From a checkpoint of a small mixture-of-experts model trained on Wikipedia.
Size: 12 layers, vocabulary 8192, 135M parameters.
Below are experts of layer 6 (counted from 0) of a mixture-of-experts language model. Rows are named router (the router's row for the expert), gate (a neuron's input weights, with its number), up (a neuron's input weights, with its number), down (a neuron's output weights, with its number) and show model dimensions 608-639. Each number is 128 + 32 x the weight over its row's rms, rounded and kept within 0 to 255. Numbers have three digits each.
Before each expert's rows: "comes after" lists some tokens at least twice as common just before its tokens as in all text; "comes before" lists some tokens at least twice as common just after its tokens as in all text. This comes from a sample of Wikipedia text that the model never trained on. Tokens count by the router's weight.

# expert 8
comes after: " ", " the", "1", " a", " and", "'s"
comes before: ",", "9", " of", " in", ".\n\n", "–"
router:079179154153153164145157128092072141105111102182151138180157104091151160092163087169175145156142
gate0:118131107126135144091070090192129129159115104131109147178090125196085145110108154123147125196115
up0:097154094108136109188166110141086129138137107135103087116111198097107060182118102156119144120083
down0:108071095136191124159149233111139177152134120190055099059078151158145151137116128126137152098177
gate1:164096112059120091085111137202140103091187115148112123118149124143092154156037145086172126098136
up1:151193168177111153119133071133067109073180081106143134124124091139155142160096077163168113097112
down1:137102149125138169096125078176095127094140139182117139083067143130120131161084131144157063180150
gate2:061092129049125172140182127161143146159134115130160086161162106160166121142107148129111122137191
up2:172120121089137115152119202171143140055112125155115132095114104151146121143126112139138141184112
down2:116108131171127172148128137158080175167091090143119178112099136157162128131141096128161105209136
gate3:154060140116073086159144091128118116121148103136119163131158169123166071083152141123138121152138
up3:150100143100129139094155141149163100104142109099142127126126155141123158115052136163145090121121
down3:145123122113152132067164175111142182100208073184079094141185176152059113094117168116105077146128
gate4:121087109103093117163105138083092103160194124132163129156056079124136087148185164151133144163187
up4:113111113142161128120131186131147062068114110114175149142147159095160136144168184111099154170172
down4:105181151128112112185148092127109132149112111132144142117100117113105126155110165139157109095093
gate5:165196103077115141111156128125141171118142147164104190167135094101125199105149083144072110130161
up5:145142062065135140127124111125047155125107133144133116147112139175104125149102090167119104180112
down5:085189113164157103091157129138130114096168106166148147108120118145116088149135100097163158123151
gate6:171151120090150197105119091173150119135140099115120146153110139150105096164132110128098109097105
up6:150176095151137096136088125117162129166089185132059112098077079098079105178067149062135133126134
down6:123084129080129137124191098098154090121129100129118093100140172129160059153132125119113115102078
gate7:181118138083078133139133159164155171176164130104072194110095145167136102113145094114129136159149
up7:147089164136161127080084093102157153144105139112178062124077118081162119149136096121143117172154
down7:121103189156111134126148112148087147098087151089093078130107134104167117086096147148200089178148
gate8:112061141120157128054075167081156146087178121148075089121114104139162063154173124115136138049094
up8:142127130185121099147152159127241140127154122171120147195160147109067154103165159133164160129204
down8:129153163168115178132152166179141095083177121131101164097144128118196117122089121132132123141095
gate9:088097182175105074119138152139120147105137154085123146194135144150105092087159096080126130109110
up9:129096102162166059139142090200142139111165079118118184077100132115092110125123122135148162120140
down9:125100149067183135180124129159120142164148117143112124131143148116130077107188124113146086169210
gate10:149101116121112132098131202140042133204097148131129166115198156171146174105089186130138050099139
up10:136125165108082171121140150132150115144125132127133132179070106110132093112137111212114166071139
down10:170103086134133114093132080100070126149075138179080111051109194118133135148127144090140155104118
gate11:159144125093148102152069155078122069137035177194184089181097151121111156168096145042171155066104
up11:128108130046164106163154143140147096125114152112179052124138148090160146141148136104157171116104
down11:159154160099147137132182160136162131143162113127137053140120128057161173115109063148130160134133
gate12:149111082142100073190176125196135155088133146145105095083117156089152125105127145117160140131108
up12:136088109104156068080140117173102153086120139065156124101134131146125091053132155184113131135128
down12:192191104159095154093136193134183122083134138101100137115144095160165110098151196115098119154093
gate13:137116146123155099139146133167135059114135132144110122156117168151148125184107161121095110114099
up13:169088142113169127118116121134128161110193145160112132149132184150175124152148068062157130144092
down13:210136077114154129116187100076082092130132152159162151122148144144096159096113106120092117086074
gate14:104138096137169116171092128172136126132123112112138072195079201104126133111090137148154119138077
up14:120061151162107150102171170093126111136147105077189127155145130138113062177129157170095126146143
down14:096104171127094114097138103106139166169113124161137063138127085038162151139157153153058141146153
gate15:138133168086115163087108136134153167201100116085111105161125106132091139096163123120141121118067
up15:099113097144109113125142156115126088139147106114141130124092165107122128199116087087145108185160
down15:076133211132104129103120083181118097111119158138154077083065123054115093137117043098113157108131
gate16:103148122162137129147121152122090126148150147088101141126101168168118135161115206104178148145071
up16:138100102057146069095144074141102091174189151191096121094115083119158091133142136097152110130140
down16:087150093109139147048087128086126097162108130158103112127100129113148123165136079137047122146114
gate17:089126070145043115148126116186119076091080137160180126132171144173136116119202140118131132154122
up17:094149107084113115082116144128142103154157188173110082105122150097147104105146152130147141125167
down17:177118071103118161075202107115168114143132158167150123100156110146170116144143057134124082153159
gate18:168106145200123128088126147163075131159138136087142085177116124154117130105132193188092165139140
up18:139124151134102066092110109029096080149146138222105132099153143126086115139086168115147131156148
down18:043153126114137111141182121124140111104052147096151155122102127133126123146150090157120099084118

# expert 9
comes after: " |", " ", "2", "1", "|", " in"
comes before: "1", "2", "0", "-", "3", "4"
router:078165157156149157150155112089091149108099095170154127185158106093161168091157090163156138152146
gate0:188102149117116083128110159120125134148153079110113089113077171067154052112072148129112170130085
up0:123199110118126152135086092142148149106201137157072124135122121143158067139161158127095176096114
down0:099096120079156086106149143159225123150152118122126082141131174062168175132145109127103150146098
gate1:064138078115125157137096103117052110111157102127100148112096106130104104097157153104091122144117
up1:107109151141130113121073113171150080184151151196144152134124155093120110172126106125093155116066
down1:145154096098174190134155117137154131069151129155109110056161138132089130119148077069108096150103
gate2:117125144160157109078095124137136134071184105075146067101060063153111144105164097138141118108114
up2:119165111124089087120125115149185149124073127083126151146161120100079173102138140135119111103127
down2:102123144191115129149128104144158102104140101166196136122109073168078099092123151105117115168122
gate3:124101166073161062087073120148099195084129084094187148116077125105164090134101173117166111069105
up3:140125151061110162171135171162152129124135082195078108142086134088086163135052115178086083108113
down3:141101165077158158095168134126140140080114154161145166096108159133149065081136198161133120078120
gate4:164080067069161135105151141104149135158175139140138110105166113200083129167130135107136108114081
up4:055141102129098072157127133169167141172075086129130125138081139141118127106163189146162131150114
down4:103135111120146166126154118149200144143130167154121099188114129204107171097141148085130114192107
gate5:149136164124108109133078084111175075143169145147108163121137132090088121124079165069145120168115
up5:129162136081125169088109139142108154133142110079077092096171132124119099133117124101137166128107
down5:164098166158116170148089148132126162091152068186121146111109058149100126081090126113097129157090
gate6:076151134138108107142104099125124113154123140148138129145099150174193096103127168146172130112174
up6:142147126138157101132139155112126094120107122074153082137117088095122155150102100180133163142107
down6:123115074168107118070101145129187135122136111183140166129138115075167193160171063152141137113123
gate7:182154117164107127127125079139100100085152063132094153104116111129130150130155079109136075157182
up7:176125183153111039041143085157093134160113134155138169143088118096126104180169089106087127072056
down7:126116140182100139149082134094098088090136174180141126154118183128114189090110067092095153135123
gate8:151111086134126179165216118176117107063108158138149157122125113170160094171113165144140046117116
up8:094110147091157133174111131085155093068136099141098106129152075114149116151063147087096153195083
down8:121134101168149094161149185067124086127110126102111096183137112055113107092169145208101123087088
gate9:141087175105167153084114117118114080162116121076052163077116122174125172163171116108082141181125
up9:084121159117123105084116151104127145192138152199093122134116107133129149169119147130135127114093
down9:087107146130142144109142114093140174156106141136130136142114194123110128133093156165092079090128
gate10:140134141119144118063174066129157150131145135065142160142112149132075125215131180105171084131146
up10:204173186144157137153210108152098114211073131080073120120110101078165161160094168058068120147120
down10:098128157125147184131113152098127135123100106137154083124118141140104136131153179138081162108148
gate11:147137147073120098141071105112127103138110160122122086114131058132103082127087176135104050240111
up11:160129135081121146153149130141130136081159114132053144135131119151181135076155185130160067037103
down11:138050098166160122095110107141158124093134147112057099160074155112167136108149141118188100129119
gate12:135123093151075128109118183170078097111131147083125103121123090213094131168124124118125116136152
up12:097105104105137203133091123180151171142052166146152099103114171180162084139131131091143157122146
down12:087086144111211199132123154166110115164124088112109088147150145191142071071170063086104147131205
gate13:171150108139146112094088117135198124149136114064161145191140167168158140074139144147098152082115
up13:083122056153113131129145075140081133116151100076055104073148140193106147153101115080155125109088
down13:115097077089106113134140103105111142144185123149094070153152067168091086140121142110127085156095
gate14:111069098077146128135093128170114146156083157099117170142090168105131109144146149127096073125149
up14:164141133094089092149126085169150138197192124160128136125127135078144150123147088138110133139126
down14:119125110160128109152112128093102120177144158130101154101089102165145071177081116149090174124195
gate15:155115098080065099126076153126079110128080117139076133147173146154113114122176188188086076114143
up15:097149167081046084141107117144094114189139168136177135093146124117105108171158188145084133053163
down15:069092125140140055116137120148172132120133087138125124112105089059172081121146183207150130120128
gate16:140098139107120134160134148159109069133122149092129131113128188125148160175050137142154099114163
up16:101151116137125092141121162116174157213140116059174099130122158044138113165116204135126141107138
down16:124148121131108126135102187116124146142192163070122135170161151109133198125148149142095173101165
gate17:180127133134131101125164068186086095149120201154131134147101181113131097173107138082174124152094
up17:101122138139169105117077088092186131143154117143109117128149147174071140155090091142084168125128
down17:097151115127100096164105151057156139133102038185144159141111142117175124192158081146183111094168
gate18:116167051096167151148085099128100142134134183135129098120148127165097142172064127165107158140096
up18:145112106123056127102201124114169137117127181089125103120097115191174102166139217110046137083086
down18:111174123129148125130104105114163116185179171125106136101141161159092188101132154148062118092153

# expert 7
comes after: " ", "2", "1", "0", "9", "–"
comes before: "0", "9", "8", "2", "1", "7"
router:088176152153149157141142122105093165105103102159170128170158100091148179089155089180186158156141
gate0:178076141090146105109137165110112114114130143143111124158070174155109174047123161129161144118163
up0:132160116114155176121108131141114106141153130135101126088148123129101140090150123116057159105142
down0:214131102112103114151118154176064141207153127144141194083165139156164117144146130115174161119095
gate1:132101137145126111113171141144111105157167115096167133132176166143089173148160105148154138116116
up1:166122093135107067099144115106071179166126154167093177132107089139133119155094165099175190141155
down1:111123126110102103179170077107130122144136165180088163070180061189088078105116166194140170172157
gate2:147073095119125124073153103129112101191164064087132179109102092130158184147143202080061175102134
up2:140157134137094148163131114149122119098120146116130103166113116116090060211150144156185162110096
down2:093120144175152167131121115120129158156092079121076155127140088142161124170135164116101056118135
gate3:136138174194074142146095149105110114174147102105173094121112133149124122118121208162126144120125
up3:174104182103149152107131140115211067125152201123109128075119106102135166207110099161134100049169
down3:171083109113085072152117149167091114136140088052138147128120152126086140156167169132150100095130
gate4:079069090184184128095090078126173142129171183168133205132200176101162101109153119178149064133125
up4:134076051104107112090159159124083103136136079194134105170136129073179134114110178124159130166160
down4:116086105126129131157130163118117068117138134168140037147151144163120069176113106049130088122127
gate5:149140128076132164173127098155123047139128157146151135149133154177075139135103121112125087087141
up5:115108089101111103085170146146143151103140157181113106192119140142122102141089090147119062095180
down5:141043106146030155185152135105189117103159144115106134137156136168133097119139081087135156050185
gate6:120106111147221122115117068094151116164136068160166105100137126123126168160161159168169108113113
up6:176137116164153116135146146155136092123116126177169128167108124119175151183122112120112151120128
down6:111119136139155126127104058142209139131122122124175165100135132125148189112223144173152078097164
gate7:087082099123161112137121161163085112103145181147149108128163136121125084135105154105058170151137
up7:132132163134119139082101158184091169165146140113151136099096116148119124126226105129155161121133
down7:094100158155058083080180099169117116152164156091134124147136178157166182115087068093171177126085
gate8:069130168088122188146069129173141154114144076134104120086130094192193115145104173113129158092118
up8:130103106101126088164118164095121115129132153099099095124087112061121128165110173100097123156092
down8:113048109076082111184133135115146160137139160115115117146111111202168124082075111081135110144140
gate9:176136096114129164106088100132140084125103046092150146151135164122149135129130182119111126101107
up9:116150166137171177107179107120123101130138143138182140092086110157107173174130119106128158201081
down9:143083130074197144115114083106139179127156158115170117152071114143187138164131120088120123153149
gate10:134090082165088096104108122151092131139126126149163117126116101125137120153148173161139111137128
up10:174125166131170143163067146126170131120063214117166122053183187111176136098092137129091126113172
down10:139095130159149140158141109113144092092072142170150093116150111164080142187182081083146154117110
gate11:148155146173167131060087164137166098117137177140138170134158133119104082169109122102154129114163
up11:106147159099129122108076086206132118200160175150192160080115057148060070113133096113194107151120
down11:104117124068135100086148136135130145115171163159123075106132184080110076131145131128135173110128
gate12:169122131157102105090110077143138083180197100126147047127117128150154172134164093110149119090105
up12:131098141145116117117128171136136155144118150172084073130069057061148152115146132155081144146116
down12:129132154108063121130148150119086167164073102126135100089176135072075074114144174167095147140127
gate13:174065047127124101117169105155171102155192089099144193111137225130115132139153129116190120129214
up13:068100155072084088110068149216111115163143068139154124087146123159124101103122143114124121086122
down13:144086151070164100115164091182165104159216174096128081041106155115083120124149136148119134129172
gate14:127159138150084123110153204106097144171123146116126105073122138160149160154119129104119084128084
up14:119103125112114098140141105114117128102104160092128148148126102155107139165118096074136180134118
down14:162114123147109047122126100105151122102168149137114145101163079058139067066122161153140140042140
gate15:132088150158065127123124103115089080112093141093110122080150162138106115146128147142126132133156
up15:107089122157123152125118195154143142149156141212117164135143174105110152105109096180092101118144
down15:119162174144122162111119179129072094084130160116210124153117124114127117130105157123159135149174
gate16:142101091122125062135134139167117079140104161177160199170148130154152103140110104178005172115160
up16:116132149119161109164131149084148181088156091099122145151071120106110120136100155134182135104170
down16:108099090119088122161148111177158152104150112175125169141089140202054150116119100144091196093122
gate17:190093098113117103142120128142135195182135162066180104135133120131149102166177149171125159196120
up17:109120131122109120207085101204114094144154131111106092118077158134119102153137163165181104135158
down17:183134089098155172093112150113155091123161120119122141156083159110098067129143190138115127141152
gate18:101197075149134188155132107087127105110102128125117149115152126164114146143114172120115127156153
up18:077122168070179098103152083141088116088123129162135127174152123093099165137114084124112123063160
down18:098143140117138117101145116141104109149079124058153114153095138082091104079162117189110155156092